Weights of a small mixture-of-experts language model, trained from scratch on English Wikipedia.
Size: 13 layers, width 256, vocabulary 8192, 31.1M parameters.
Experts: 32 experts in each of 12 layers, 112 SiLU neurons an expert, a sigmoid router, a shared expert of 128 neurons.
Below are experts of layer 7 (counted from 0) of a mixture-of-experts language model. Rows are named router (the router's row for the expert) and show model dimensions 192-255. Each number is 128 + 24 x the weight over its row's rms, rounded and kept within 0 to 255. Numbers have three digits each.
Before each expert's rows: "comes before" lists some tokens at least twice as common just after its tokens as in all text. This comes from a sample of Wikipedia text that the model never trained on. Tokens count by the router's weight.

# expert 17
comes before: " |", "1", "2", "0", "3", "4"
router:093116133144142115128154157119109085099170200134126137140113125133112135180147121106134083139129128139119186143125136113157125121120116160190129151142125093111136113147154130136124133088082127

# expert 3
comes before: " ", "\n", " —", " \"", " −", " +"
router:127111162139126130135167127148161113164095123121124156109079112144134144171121141113117165086140137131121081154072121080136143094135128135119144148102126115094156154133094109143157145138135122

# expert 21
comes before: " the", " was", " a", " be", " he", " is"
router:090103117155154098120154080104174102138144133122129138094116066142192153120161101118092118119167122116120145160148189083120131163130135126099137141116064099129177116112143113125121150102125105

# expert 13
comes before: "\n", "|", "-", "==", ":", "The"
router:115083098115135115118150173125140111117125118147134132152125093112127129150104115087124075100096153148117107131112144122116178118162103127136146139138145124136141113117115108166156123120149200

# expert 30
comes before: " in", " by", " to", " on", " a", " as"
router:119114140148141115134129104159137181157086120119098119156087127115155118125109129093132128106112132082139115140073129149097135106161141126148145134169129117105133174123102102170124140166099145

# expert 15
comes before: " ", "\n", "-", "The", " to", "=="
router:128106137112158119124137124101126116139085156160107118164117130141081164136172108121145135078133145124099122136100156115097122120144152075111156141164136118108162143138129148118142118098127169

# expert 27
comes before: ",", ".", " of", " and", " in", " to"
router:116146139190155131136126119128133081111125149109102146136082087123095141130116106137103071084176141124158169168118143153145123185083139119079156163087110142164105133139118120113134169106127126

# expert 19
comes before: "9", "0", " |", "8", "7", "5"
router:126125160134145114127109127095140094126118106196135118147131107089107084168138166114101103130099115082134092153131136154121130111125134106116157133152141140160129106175072096135094151125135138

# expert 28
comes before: " |", "\n", "s", " (", ")", ":"
router:094144146143147135133123131108141131138107156153119106152132120131113118164125119119068139109134135120116098124125130104158146134136112121111154152110120091119122133142121093110134126112141165

# expert 31
comes before: "1", "2", " the", " York", "d", "t"
router:126125177125136115153144140125122169125093137118134114156142124126092186160131147111112141134128160102104115119133133136070151112120130157133119129138114137147118135124153117080103132110138105

# expert 26
comes before: " the", " a", " that", " to", " as", "ed"
router:117114140181161131140153111059106142078122116084127150123115162113148097114175115127140100100103158133126130108105131142091111109175135107146147127128156135159192088138112130117131172132151146

# expert 11
comes before: "\n", " The", " the", " In", " He", " A"
router:149117114171138105112152141147071094138132161112115165127122136117129092137162188095129138072142180102145142126119145168128117133128127126128159121066105094114138142142094125108142140143129159

# expert 10
comes before: " to", "s", " in", " the", "ing", "ed"
router:177145160176165135175120091117124123117124146129096166140122059128147125120118124134146100098101164108093104163153145147108113177106168114097124120069135115137139190145090086167118152136123109

# expert 18
comes before: " |", "1", "2", "3", "4", "0"
router:113121133158120095183140151124158105108129134113075119157121135159156086185127147094107175131157129146122164138108135133128130126107114150171159134130163107113115116114138122183157116101091094

# expert 14
comes before: " the", " a", " an", " well", " his", " which"
router:130118132130164099150131091115109148171110146113121161115116130129086111152166117089130115131099117118148101185163166117098134130123082101158124172143173092105163132159111102139118126116121083

# expert 29
comes before: "s", " of", " and", " in", "ly", "ing"
router:135085162146176116124150137177162132127123168120149121115119144126132132117145113122104138122125110135117121127119126111126158100099160124100154141121080126142164154151089127141125136107105140

# expert 24
comes before: "1", "0", "2", "9", "5", "3"
router:176087149116155115113136116149148145168161190067122091111113169121138094166156169101105150157117118116116093139126126137173160125158101162143135118143149138116138144133108120140120126126129120

# expert 25
comes before: ":", " |", " of", ")", " (", ";"
router:134104143149143098129139154134125122156084117144119121119120123150169119138109118043121146121170146136150082103117148136151162156128105105135144164127125121131123166139140130123119146100120138

# expert 16
comes before: "0", "1", "2", "9", "8", "5"
router:133131122121151118152110142171136142131115088098111125138113111139124147166123101089107123098131118063140122150087143162112158147103119163130166157133092124127142137171103124144080131102129090